config.yaml
n_layer: 8
d_model: 224
d_expert: 96
moe_layers: [0, 1, 2, 3, 4, 5, 6, 7]
normalize_top_k: false
routed_scale: 1.0
balance_bias: false
norm_eps: 1e-06
lr: 0.00966
train_tokens: 508100000
steps: 3877
Below are experts of layer 5 (counted from 0) of a mixture-of-experts language model. Rows are named up (a neuron's input weights, with its number) and show model dimensions 0-223. Each number is 500 + 40 x the weight over its row's rms, rounded and kept within 0 to 999. Numbers have three digits each.
Before each expert's rows: a language model's description of what the expert responds to. This comes from a sample of Wikipedia text that the model never trained on.

# expert 38
Formula and code symbols. Hyphens, parentheses, braces, underscores, backslashes and signs inside chemical names, CAS numbers, LaTeX math and code.
up0:518434481531548499463493515410518497497446541433466493432436427531515512534466554475511495546521480539508476474480534466499601548488468465589414522467466509518547476565551559510493570452526519469585490573544495506452490436523537499466473595489522519512449541438505467487503502460438577510461556495548535479562483492535547562434482512517507520481443504470498532502434537476524537436452523465477460500464445401491493485486449489443513430511511486559512475505412480466521433505442430566500486471449545452479499476459485576468513471499537461482527589545537467509531545572492567468485492459508456448470514499469482492505489495480547440451541512527522480508587468462504510496530
up1:422455566490461506459515468494544454460475549560485470542556540484531467484481529493496553501495491524498507475476481530465518485463492484475561483423499425514439522472556477511478466484527529509565465443538478448541425455494485435440490499470515454565435502501575449470545483379509524484544519471502473530469520447466494482495536454491501551440508514572542537426528518578448469412485521515565481533588411477530512533537478550603543553482531523505566502480539553568503474492587512540489536457478531496471579508548475520575530496534432493500522467478541492490431586551447500514481551502520528510511467532463479445496530456468502501475529551500488448528425523429447472491477
up2:525479501531499499527465497477527463558452556485581506586476491467515505566532538483564496478458560498477459494519485483475522471573440557554507517446454550454534504501583467535463514563507517530508508508534472512568553552565565479513544495525483501406569469516444494500525478473484585517561474514600437558498553507504502529520565542512576518477530512465469439484490504392526525496536474522419571482503491457546550512502463626421503489509533481521507539533520469541563470479481492512465552518503486523622524451449433537504473433501468517496496480535500473525505469502446594500450505566437477470514530539525466535536502470528562522511584513499512524495499484529532449475524
up3:523499519523522384445572499461543534461464432444530568523504515502475517482534467529478493465509464592535519482550529447491543496429553467561587566570551487507509513485509495507466480437520545606513484547450448486528472496538476486544456527414496520499511549440533462550479526522480504515460449488603474502575497508468499484446450518442429490472464472498564497436486512490509532448556443524542521466535586471494486502558458527527367454500516475499515428535537530532581535453494511581492529446507461474503529546479477473478516452487528493444518467502575497493471553454485485493517513449495449456533480480533492513541556487515497551572466534510497548494535498499480459484588

# expert 29
Articles before nouns. The articles the and a after prepositions, plus capital A and first letters of words starting a line or title.
up0:552487524510556494568493523493567449489493563433488497516514509512452470448465540450563486493475425465486448555472537497527590519514470489564419473477474508535526421492475572481515559540534446455489528495540515540487486545546526504468439520555522506517540473484561479489574533412507544500509539533511547531468490505468472639536510478540510498481459482466470492515542484483555557473479498503438483482447483449490506456501493516443450538588545535511496477569565488473536452466480538492440551483544528481573503498491468523456558457430483460521467540506459507498502490449534558488470493472509482500445504467490500539490404513559516584526372531504413522559499521553531563453443
up1:551471486493446522492503453462529423529493569495482519500545396524482542561516521535495465452598509550481530494378446495447465480457482441484527458549482508490537556523444468494502509407522539552516485457481526480485493530477484515493478524455553497511578567556512541460463399442504529541479469547496468496507510573457448480466493481464551480557467468447438494541476481542446480484537488523561512574554555493513431469592443523565532512457542484447606550507471546588481565473504474499547495447475478443487490524526508541491506481555503511515481515506515473497448460503525496511530515496427536498549525527485519494524547487477485488465519415481629513531515460462563474525501
up2:496492498555551463497462537484516523536536529453512469514515484533496540523465507479519476459525583470540567469480500447571582495501517463507447482493470517486393531545478481527543433540510502558568589613512484496491578517510506460535502555491518520453570526494438471534532485519527453413558521501552510549527494480523511569495594414475607573535498484464474519514540528532490516505534516443546492473494473445509486444479440492437541495492499511469502468563510479567531508487454578522547503508513520491539485470439544539555547513463529462516630490488501552518481529534505528505429497467501559490553558446518470509591578492547541555536498474511527495497484446473584508508509
up3:453469444535486610476568520489546498474494435486512549456520516442436558453522508480506540526502438478481507510468536485532510450450505522572507502529524530497532487478479476618462474539565483503516539512444467479451433559459522508508478494498594483511583492493534533478373542475498503505557562566468519516520472535500538452513508520468463541519501503545448441524513476458460536431491512481490555427477512541432521514524428524518430463549455500519512534539542494554485558489477427580464499510525485476499498528414511499420492402574458512461508462472536537469496431541496482523512445473503542485479434494497409552470505485503463522466522480612509574475547498485509545498476

# expert 19
Opening parentheses, capitals. Opening parentheses after names or titles introducing dates or glosses, plus single capital letters and degree or prime symbols in coordinates.
up0:501459445473443500525500553503486427570523526474518462456458461481495495545403533484511513406403437522510501479440466509476492467508557452519471525501490564463498446466589484437503586463449462458496549478486512490511533498503424477513460570558535526503528485511518519526445556453559487521482461514485487561574487483587429564522533549539521542497426476465515510515540516487525569495529484522451491541482523385487534476443466442519463516477522500543462486474446450453530439502485508509511502468554557538571488534488433532525564442463404467484537441542538448570468475509489552471460585531477503530482481511551542520530442528479545514499500502526520527449532462506511578531476
up1:508520465456546520451398518429601501457464497572474479536495508512499498493502457482555459509444588505528533429510430598493504505515486495495556495461441451501464548515523504484424523466491479497492481493494571527489529495521494506558512547430466541441485478438465461500566490472530459514524414512451460541506439492467465537510553515568477543508484445437514515482514529460433476508477551488485625515454420457545520473495475525482493511496514513550478479530455489481485509472567451489443431450565451499466530587552516608539574523542483438520504530506507510440487478476467509506483488544447545468562462540513487456470466485497517563511558453584549521510437443523490485537529
up2:436520515510491492412508455509491474458498482482567527481503508480521451508485517511459463421391555562467555551534453524457486463456554474489485526500513488461496464541512426487440468534502557490567595508442515504523492573422461471558463523541471540480513472394551494507498414456477526574488467427526417557462458569554550548508519443501499493468427457484581475481529510500540484510539468479494498494472519480509485522461534541452467544485535492513511503481439490513541478445457431491536566525556552422503529487547543530509524545567485495479541514502504480456445502542435505439449566520487528588586491486464513515566469542501558470536543508520520467468570511542512498512454
up3:497555482428482559472547554478486519442481542544491493452457529427524616460557549576497472511519490458513505544546549504503528467474455494478552426481513575454591496518469468529505468456521497496474453488476582498513436512484506520492500524461524500450463512494523537484538520524497519485533486535493548442517544461497456517556452498522469470563525533501507416496553427505393567479524506561488520564565543517506421570452519481547470537488391517518566532485526444471463503556460497509513552516547527518500465481482533498532546546469561503538529406567563508552500551511451517527519464549524498473507495492461483560553480494507481424420473560560461526476547486539508455416500

# expert 50
Foreign name letters. Single letters and short pieces like z, k, ko, q, a, i inside non-English names and words, such as Finnish, Polish, Japanese.
up0:512532507530514528484475559534493435480502476485470428481478486508485496462509552516462548490471424505450444439454558531518497528444596533504500468416502479477546477479460487563504534465501464555499472498475488505575460539580456555559537509508503401478440529440440533487520494525551572536482495481526514499474487505491514501538467507487518458458484533464452464505560435470556491455474490508435450507588486420463432477448535552587479458543506557451526494480475501531536547503487518471554496508534413478530432523487472543495533487514568545416430453445480509507482537505510533415514554473454482544492379531486530478466525468522544547509489534478566519575465454497512499523394
up1:490523563480448572445516475575553469476536574527507526499499500561454509493524547545544481515526458546513505466421553517531550472553553473511586495522448496540489491587558486542457539461475511482536543517475532569495468537548531450514457427487480507486499501547494533494457463563549525528509470505469526536548438558527479544488540508551540530576533485530552460525498467508468447508519481497481508575507496433456458525526551566480504465544560543470541479483532452503529501427550503477582457520475489387492535456510611561530567510511535453483495546539501599498472482534524487562429515486502477471541485490436401567468484476434481548448435519471482524484455498532509500489554
up2:496486543452511457548478534455500500547477491531500491527536461501468488569440520505536505454458524466494468555616457532457501488478446443555574484498509574590500509556487525577448461521458608442504584461466448539465431516545462523535457529519444457502560489552557472519553449539447434482498547478511448523481470526492584520519561527556501617492477472496434503571499502503513527469533502526510502503518473459528480534457534504456537498452513509522424490452505538588482500546492488463524458486454554546508419460545476519480456515508568489520534490443565519508453448476471541484427455559492502465525423551460552535477442545511462518466494540547488504485460522494546505549508
up3:484539507392525525527486505572495530542462430512520570477535478445485475414462493542489445467525436523497503520489463493493473566522544480543535496566472522507486476576497471515510530410524444512424513529488480562518446540556527445516546538494465545500430535529514519544493511498485490519564419526452455458530456487534496479469435503484526456504505501551519494534461489532459547429505522565439495503534518584483553540496453504512464527447508536488498506480518487508472532497537527490522536497507471452493505478522582576545487431590578473528503492514533565543498483434558559536557401426454497476487407479462499512521504510535493582457507505499443463609555541547451530534436

# expert 41
Sports table codes. Country codes, positions and numbers in sports and results tables, such as USA, BRA, SUI, MF, DF, FW.
up0:474446487507498497463543513426466538557472454461479485505475465496429456523507491491500517465495442468486467592451521506468471549478479501440544534436439565525524511483518494501533517492478502547467513558477525551494406507565530567533542528528444498500505535516529488449490511596493579474552570538437536519537487542464521509467476515489516421530517504492450443467438419541512561602480520517525473451498420481543512509525475536565538536537533540490468399472499540444504529542514510536573481450434561501504525471517438451481560446544597546526497510491495574541516497563456523535489502439482499523459433472458440513467552474487503459440509507509520545420542433471446553498502
up1:467516500455468615577502440535531528506491518543471508458487536423551423496495556550456483471541554482504526444462565539522498507553493518454412514539512483522480545474449473582491549486500511479502486483497442556566546514535531495479550538505456491499477565466539444484537545516432499522463493495575481554475499544435422532526528508490507557483572470546524486505450504479514500495524518511410543568480495454479483524495430616490478449450506451508531537516471508512471460435536512502597517504545500455501543535507498519548487484460496489492396470498560547495465489529440503555526474444613550501513488472516522498469421572481476517499541522554485500522417420521492498435473
up2:473494517501459440551519516466524380573513504475460468571453544459499514505484528508465468431442566500501546480452430548510552446524484467504583546526525498479438512543586506506429437528559527468469563511571490471461427540527520458502560491496494525519508470484447522529546460474505589438491470453493441550489526484500493537535526502595511585497558473502516515545483488588494453489516561437525480511508516449481544501565523511513533539467516531506503452488427464515528463457456491521500498537584584523504464454520487499478458451523555500527520470497538483471442527557483499535496510517562445544486482510413469487521518592505569587478532445511501557514470530448554441518537
up3:476538528450460514490438527486547527474559487436494521470461511518523522441540491550504488473568520518463480438550475442525466479474510448530438416490479488480561539533525459427468513499490505478521569531398497434448501463394530477538522512532445458469423440463470519449529503507419458517538414449449491459537484538481500498559455516453549451576566512522574492470582534506484491469538463505471507524506500453460504568497468485471451495532506509475455568500552491483560442472552537540460446513550563502481490503484472498529501555571549533507487485503510502444567491531473553537490530510500449464436493407535517516542415526529475500486506542566449501544546471503599494446458

# expert 18
Hyphens and list dashes. Hyphens inside compounds and dashes starting list lines in infoboxes, such as German-Dutch, al-Ghazzi, "- Died", plus prefix pieces like ju, re, Z.
up1:588450509528500541545547476466527555460468493513473492464482484486475417479487522455521460462584576495445499458477424472530480475485482476537511506556474423462545485529534396478472511516538520451482513456389536537489523460505446504533472514464517523501551514526559488517548511505563525498590467513553551538491469555507490548505565507475515422551505519492524516550480520557467449475506571549565486453464470439501483445459464518525510554422534505484480428476524505484544515383523466498519537496559547425567568531493490519482493469486485526466503496522498543530421453563535572443499398489585478576499466489455507514487481427486514518556458460496464422495486518492517506519482
up2:528490501504476477510482483497477414587520501469521522504500505476473514500456436473491549473448522522478486550503467430478478502488552473560501542478460472483493571563496495547534403454532529512539522534525471461524483523553574496597598475518478505545552512559477436561450472457402441461533454492596444508491549522498482513512481512514521528527527407456526528518507495532483525522570483528639474461448435466511538537586433511433542497470473505517511527482495566540464560452546462410597525558486517497492519501449491525467500442454494549517466514429464494534461538495454522434443483527464513431473423505487528505523525505555539509514509528563503515487477477486499487448500
up3:468534494540485529515490454492465509478488453494509512506462563484487580493510495584538454482495425543489505505468473552463466486553514455565550485532507581495471548563531466500483460457587450551499513523494539535481517530509451510499519508609453479465467464440480500577561485510457580450537456500464465528525576505530563551489472548536534507555563460561585490522485559566502539503524525475467489486450562502517415534440475499467421413537459465467531464545485563507417455529525479492495504469617510516434504458512495520503512511559516536481400526533465498434471492458535456565533525505559451475450433521534484484432542482457461475504517523515529489524528514446474543475536
up4:593488529514486457549450466530536544516466460477485490499534498534462504488466478565510505484518513490486489504462443493446583480523498484485474578486518525517502510528463528542520518474481473463505556366460555426439430510469488498476519509491516488478466538489547522492492479571553445545518458564474519522536496472474457543529490501523503456501505489434518506477470498539492484457460504499508509507558527510470524569525505513557436473449560555580442510418553579515422453466444467503585464524517588471519500457492475539403521468527507485475428403473540552430564564489597471477514527491545473533526530520448540503550510464571453514528433430464435524521513436511521449522559

# expert 31
Mid-word syllable pieces. Short word-internal pieces like os, at, il, ut, im, v inside rare words and foreign surnames, as in Whimzee, routine, Stojković.
up0:555473459549528489532525458462493492529515547504520516492486546553549475517518495505453439550423473535563491482524521484489515468499429480429477470525574458453537420444464568544533520543447481510558477511517513475514501492519499571524454519475524508516448504456489517507535482468497501621492437462502527505496475496442574503494518568491517499536488448477461507491510480510554562448531446567529487483558483407418551455469483526478490481486411501557524589482505537457571435511449462503516394558406550507582477531533503574502512516469430543455481569471478464484487533522475596458454534452466478442436509525519535485480500545492520506523458502510550574516530559439522542516506
up1:481533466484526478527560517543494570433460522444521474491518506535494480520522543466437534501524516514472450484455557561538523495483471530524498481572547547473488429525559442500432569508487483521443438561485491464464501508500483469511516526515535454507492511538535532505506465510481521458555501449585530494486455574511485467506466494568569510542510533477486551543562523520583532476474511545528527503552496504524413541475397536479471541506521504451564447514441488518513533408532516472496553481469450469570503463469528526479561527510554475453549407470501427511490512522503530455447478432596456522504481528569439531467574522515518446554566515521586512489553431472524618481461
up2:530476462523522529498494478459521442475435486473463588619478437440480502546464483559491512493469506387535505549527487542488488487510477513549495512433442532483517486529474554511517437495512477556472626508523446430519457501493483500577457511493390489436493532529464478511513502507515535429584465412495494529536572519474502483568469455497486488499446488539518481505546454521538564469487555453506512512496490483473507510439445474445497555458530550591514542532468577514500571526477527565525530506538500488514516488393484484509485524514573440518462531557511530510488500518478536506471556544501469500554580534414541485505471494428501533443507503489463550435519554509487436538521
up3:543511545496542539461487454424470513499492423471612442569542506453493501510545514547504470475505489488508437560476424517487456483536551442502483477527531582525478442416455487528545507390528406545507467560508502454445541528485461478475439542490496434540494511500566587504496542478538492478539549495526460551477486459552544486514497538431560459557446492506500496450510516544445499480450503534463563521524527528505532562520505489592486503562457504510457536514478479464523488521481477488523534498461480500469402497496479492459500432577546454532484546524487530511529522449459469458575514497484502547430402485473455525459439555491512436549498439515494483547466449506492467421510

# expert 42
Table row starts. Pipes and dashes that open table rows or build the |---| separator lines in Markdown-style tables, plus double spaces in empty cells.
up0:503477481534428513581456473458543490504520492471449512523510522505440561605461535536496552526564507473487472571487458530451509465518615463547532563554457509455421406538478518539472500532483542498471501507502500488517491458535537527543466461498456480553424486479561450455512481477504526527476510494515503604520473518494491424516440511529431459504475498422503465506495411449458503435474510479434438530538497514470538393426492523486522542571498478444459421476599561488492479458445504518501500531496535535484488519462500490457497484517535478447523551596527510429544531446462501445509541494531500573541466464439462507480441449482539547548525491478504531524547471488491527480526
up1:480537451539454557495487493394553494477510475504483548461491467600513472481434504484547457506518518504514595519500553478499565509567524507469557560536514483440468506570529515535548433456474538529490409431424600428487493464520559461505527541512513488474498582523578624468467500446486560501567492470495484494488486497461466546468465527526533518543499436494520463505486569497451453455513541480486504563453517487475472550507508512478477504497485531565545456467466397505482546452475473486495524458584438476457551573481523504482453439486396527473504534581481507508543484463498487495556514514499533520471503532527518491491517491512528484443588569475505467546490506507558459509475
up2:452476517448459541581505445499477493447510499499551486537502569472504513464496464527470519573422492540469499537551548459456545460551475483512500526494522500535515506448475482461499415498551509487485600524460487482525499542497504377549469540510534475483522440556458476578552478531526424442564463512500475550486506507522536523539467502483537551448554423496527453518455525463495525434553551530426548449499461413534528519465546546499532474489496424479505472544492463593540470484494534473593540474558599432486474465466541542535509474534477506449480455491453536493510523450537469609454495571453513553529484515440492486539544507440503460522492507493486468484485506419477496546526
up3:580501470485511455465532512490507450577489440486527516566466521512541514460492432511461507461465523483439537570515512433516540533452497473499544485539571535482491622462549410446466521550495468545468485536540483498480424463484501482495488566524445485565482517532533499519551528430479505544450498500464445536417448497510477480510454503493537506578479472540518514449503499511514476455445491581490503516563528527494488528552471497516425453446463480485517545461565416534487559495537540448451572442538493471591448505446513545426473478564491496495461465591570487531519470489476487567497545489433548547433488491526441462508524498534498508506499451491425457454571535541486544525504

# expert 23
Plural and inflection endings. Word-final suffixes, mostly plural s, also es, ies, ers, ds, ing, d, as in statements, ligands, eyes, limiting.
up0:510437530499516522503494497487440479501560575517480490511519473549493559483497518460470467582479476431488517592578566510476531441445445469472456535420482488448462513572464535449433530609564541540475541467509479487494497515574498457571440526525547487496551531458454443507516475474470534534507419495523474494499499545435541459494556565473466519492453554462475513518435549500579585448518512505511514492518528479489503487496437589454439497535507488483471523531439548477502422520541526403525477501456530539556483499436473504523489466471504507480457503495598476476473514444481460457500469544490522481499489508496551478518476583456527614534487477506452489467564461469476563517466
up1:530484533464416546505502451494543493490520450525422532502473511511448557474543486543470523508602481540612488546492533494475527444472517549457515511479451527527491577508463445484483537493483520557441479444494517463496563533476614504498544545554479440493560541595580558492512475471441555480540503484492530537462480505491509506400539486500523490549528516520454447527500518544534458481519523547470533486500513460413550533525491511460471436461492515501578479568450469511499475465541407546557477446497514509499503474492438599473451542508451473504473462477489561560495486523521451550509443522493486567496469430514553490491503547528436483458518470505593512486549442449461505436522
up2:516483488500520479525502543483500436468569449435536430532455560534524518481516536521490541489493516515545484600477458510528507498506516470519497505534451523562500523559552471490521435598539508422477608459499487448457435464449556487482544463507459502505490409495466429505495446524463503522590548509583438514488542558498497494514577457514519489505412518417519446507482485501543518547490457465519473486493464518552491524501466507496535548440547453439439463546518588571468500424495506533479538450552490515582538508512453563497498516482512497524476555547504479468464584536481471519415461546449521442533473524531478484510428546523490470487559452523508569522512557476534437543506
up3:521515546471516508463515518461573545498445350454484520516524498497506447519493444496522525495484450534506494474506482453469577506472506504511568492527464433526612489575524431506456491456508466434446491476443463577520444528516518472510518495500501533447413567531587507502503516480478492480536562493524543509472499450489449436519479456513469449487558536589471493571539514530489552540480542452496505559523538578524457544500521442489423461452578541533504480508540508484509506485544446452537479543518425474485504494484529542486458442566558497533496593507557547478498464490513509548489463520520495441483413499501498505560571527458499507485543533426467589512464504558483449479476

# expert 3
Word-start fragments, brackets. Opening pieces of words and names, especially Pro/pro, De, ca, te, plus slashes, dashes and opening brackets, e.g. Promulgated, not-for-profit, J/(mol.
up0:491451518554588477501514545483467489541473556525490490536507492485539523436514476529575507511509466454581483476501525475464519420487524507573464500513502515462545520526493475463503556516537480504471450524514528545478568531519453469441477558541493489521518487551539553529447456460472522520393553590474490505549473521388533522463512415375457482503446455511484470506493546504572528462483532488526480508555476475522494480539456514570442521536533574573505469469445468424523446575418483524468503532540532516559489446470503541429549478461445471533505461535527472550480492518405592517540494423548556493469516556510514455487487492540479546509494585503485529528503506456491488468460
up1:469407459500489484513482437545540487504517451510462523500445435475455460488513524508478509459481456479550486488470477483550498469446486483517559526523507480488482536453530502522497559488481540481452465509471485418495506560511539505515583519545466540498507418505551413509520525474496547577540472506511463538506447477511431573486503479491529574495558463557520437454496503506463471454370469553528488544461562428414528506457488452498528492461545466562566486491416481555525505495569508414462496423517554516478563439460442518493495501558454520489453488510506511532527556540504470553420519541516557527538490458471490392513472492422484486476547516480512463614470458519499529524452
up2:487504448456546524546482472482473481473505518504463511561502499497459541512451554463522462474439558485549523478486518459544538548470546490577469448496516478444578603386587455599508462559516506482515499527522478553415526494539462422555494520559474507516527443520548484478533465510480479485532486544497502580458467558531522545547489465512595488491497449527554483522529520512544460509533487486563541522554476447487552518527533481482516571460516513565550527513515454483488449415452522421434473519512463466516584535494539450481470521488504543567536478532470532563537466589434487462397481504541493505530451410492525436532481494521527461458523502492493511467457498488491512534448
up3:585418488511466547565448508525529496464462461396516533496487534496547564482520474550489469468504512519496586615452412469503428435529515489514568520562514474490496417508511437463489475473520453435474528520441436557464435534468519492531477477515459519580480454475492539497486519593537464534424499555542514429434521444525510490591501509531529492585475433508518495516445508484462503479549520502466446487564501493468529581544506440519491531450479525437467548425486482479499521525474563460506538512474457482437455553462467467478498477534512487490458545549554514553494493526514486528556508507534483462496479550536449521521534503461517552462484526518455481513559520439524472457428

# expert 7
Sentence-final periods. Periods ending sentences or list items, often before a paragraph break, also abbreviation dots in U.S. and question or exclamation marks.
up0:434428450522487471502444557536532473470482550469473532502455471568506529510495440484538522515502503495533535511453450496480476492495458452511471517534535509503501452437460420499537463488451435498494509569539503595533466540473497616488470520530501567509504465478568390443519509459516580497509500449486515520522551538441555517581433410488529497523520476445495460452516488435506534586513519514552475537534453433478470458523476521464506503535461552491461448503459548510526535501488587483513425467566481498520576514512505541460533460529610514477565468522567477557533525482537537453513505467458466503464435517502489495543500471525553501588543572568439546517532498549515500482495
up1:495437559499496480491475496537567498492496454503464546525488484527483506520553457521496536499561588451485507507418507531410567510358584463458564542464517515449521561502544417493488420491444572495525505464457491476473514551447513502493538486518536485500519564516509500487470425456490479505557435552602501512491547528519438436481507493509565438501519492582569487518506494549434483478552474456478526545501459490436486435466464524535417454526503477522477458507533521550455444473490438523500472447542510571488541516475464495449412470508536449462561505536511470484493445485501482501559451522474509546536486517477454485477458430505441455484478416436487469495483487568503506504524
up2:485516563491489507509444507524578555526545447464476507571549593502410544445468538474479467471547555533504535524569510456461537426471505500547491549459504542494478507445528454481464504435494531498520560527478476529539515467478459552563493416548544503412483472478429537514543436479508454518512540492504486485505516477561495502459468598456544481502561430556551494538447449523470510523541445531515452466518508507514423500519504563464447493500528516520503504500535535544508464501501460471548430479460541473516455445520557568493457476368523493484501493567476484566495500466428514477578473487505528495550420566496439538522513447451499524519531504449504570402462509468497473494520
up3:471471464490459463488493490525550473491434517453444515476578536524484528515512478499458523513508540498495522475471502497494513409434492553534476482460465435469526487607460449497487537408499499515510470423437493505449451527473503566497417516495459489471446605495448524484576561462449427570497533465468443534454555470539503573506487519495467533557460461508469532518470488527467541432523550522468493453522482553534516555438500477483463464526475506438516487483505521514467529512495427513453445511454522473532433534463506507471492499436530463472515468528533442558454552470520514475512468527494500456475495577438479575564586425454472489499536573492498599478492509566490387475532

# expert 14
Paragraph breaks. Double line breaks ending a sentence or list before a new paragraph or heading, usually followed by In, The, On, or =.
up0:517449485541500461499491498463505578517504521391478468520535504519441452508540508517479509464424439509466558510473556527502506459524524462517525486525489498530550512511546454513498512524452548518473525483578511537442519421558439462484501500480428507517547540495526529512511523537559505583622463460449464478566536503549544511513512488547478561439512451478463501544494474499500494501459427505434457502508509395500510474469528473421510480537451539512445487505524538460457522501433465483527479510532518443527564537439507435490605502467490408512499458461502489460549606513511555584435470425487519435512509431498543493527476481508514471489519528564438513396502427477497532479475
up1:482508470490494468484471493487566494498495534437468491546498500561405467476512476487504589483504573496489543428478508565539481468499496504470490506491468448505566546487515454464528444508450523545543548484439478487519516498525492483460605505510514508494536512509603411557539544528524548511511414468572577518506505482572534486494444521427526568555457530454495486498441533524486484490551508528512485582501474434393465521539487504496517450505521460457505458498497569487539557512476534559549505521524519555486592535524514504453482563488552477547516499442524532525509510543529560542446449508540549552516481535550543510480434507437543420526550468589506523457518414455541567515460
up2:436488560464515415438470414548491460599487510548498485546525513498478561527530501538568509491486424456559503618547527506482527522508491480501513460458522531549549500515472541480537403510557555486483504543483504572501513512526559520489461468499509537457552410543505408465486456438476499461468487519476486499508502535472543503543465516498483525555534491609458544439515607422472510556498492483488488486543535510497469436481531522523492528490554537508477436482488511520502488451518498512525450510570528554441555495499473393517539484477511466517516485449454500509513526518478540494454390460437489556459543461456509464486532524523519516474449455536537504529497483481615534514575
up3:529507516532490477549487510458459513540520478517453533466530544527472588484479475587495514443470512631453561473463538508502489476472547526476513529543494536484532543538485421474500493537467546443489474458445533545408470531477515488500480487444496471446424557515550582521516480562529486518482572525507468532507462464512566504538471490501520520487529538478439499457474448470456541526574564505468466442508514489529518541562518539494475467549436524466535466505564518527385472525415473428612539525423485414562520460481530563505452494418507547487446500528539519516518481465427505510488515552454506489499475471518530533466514509567504522519479514581469469461556514519500484472408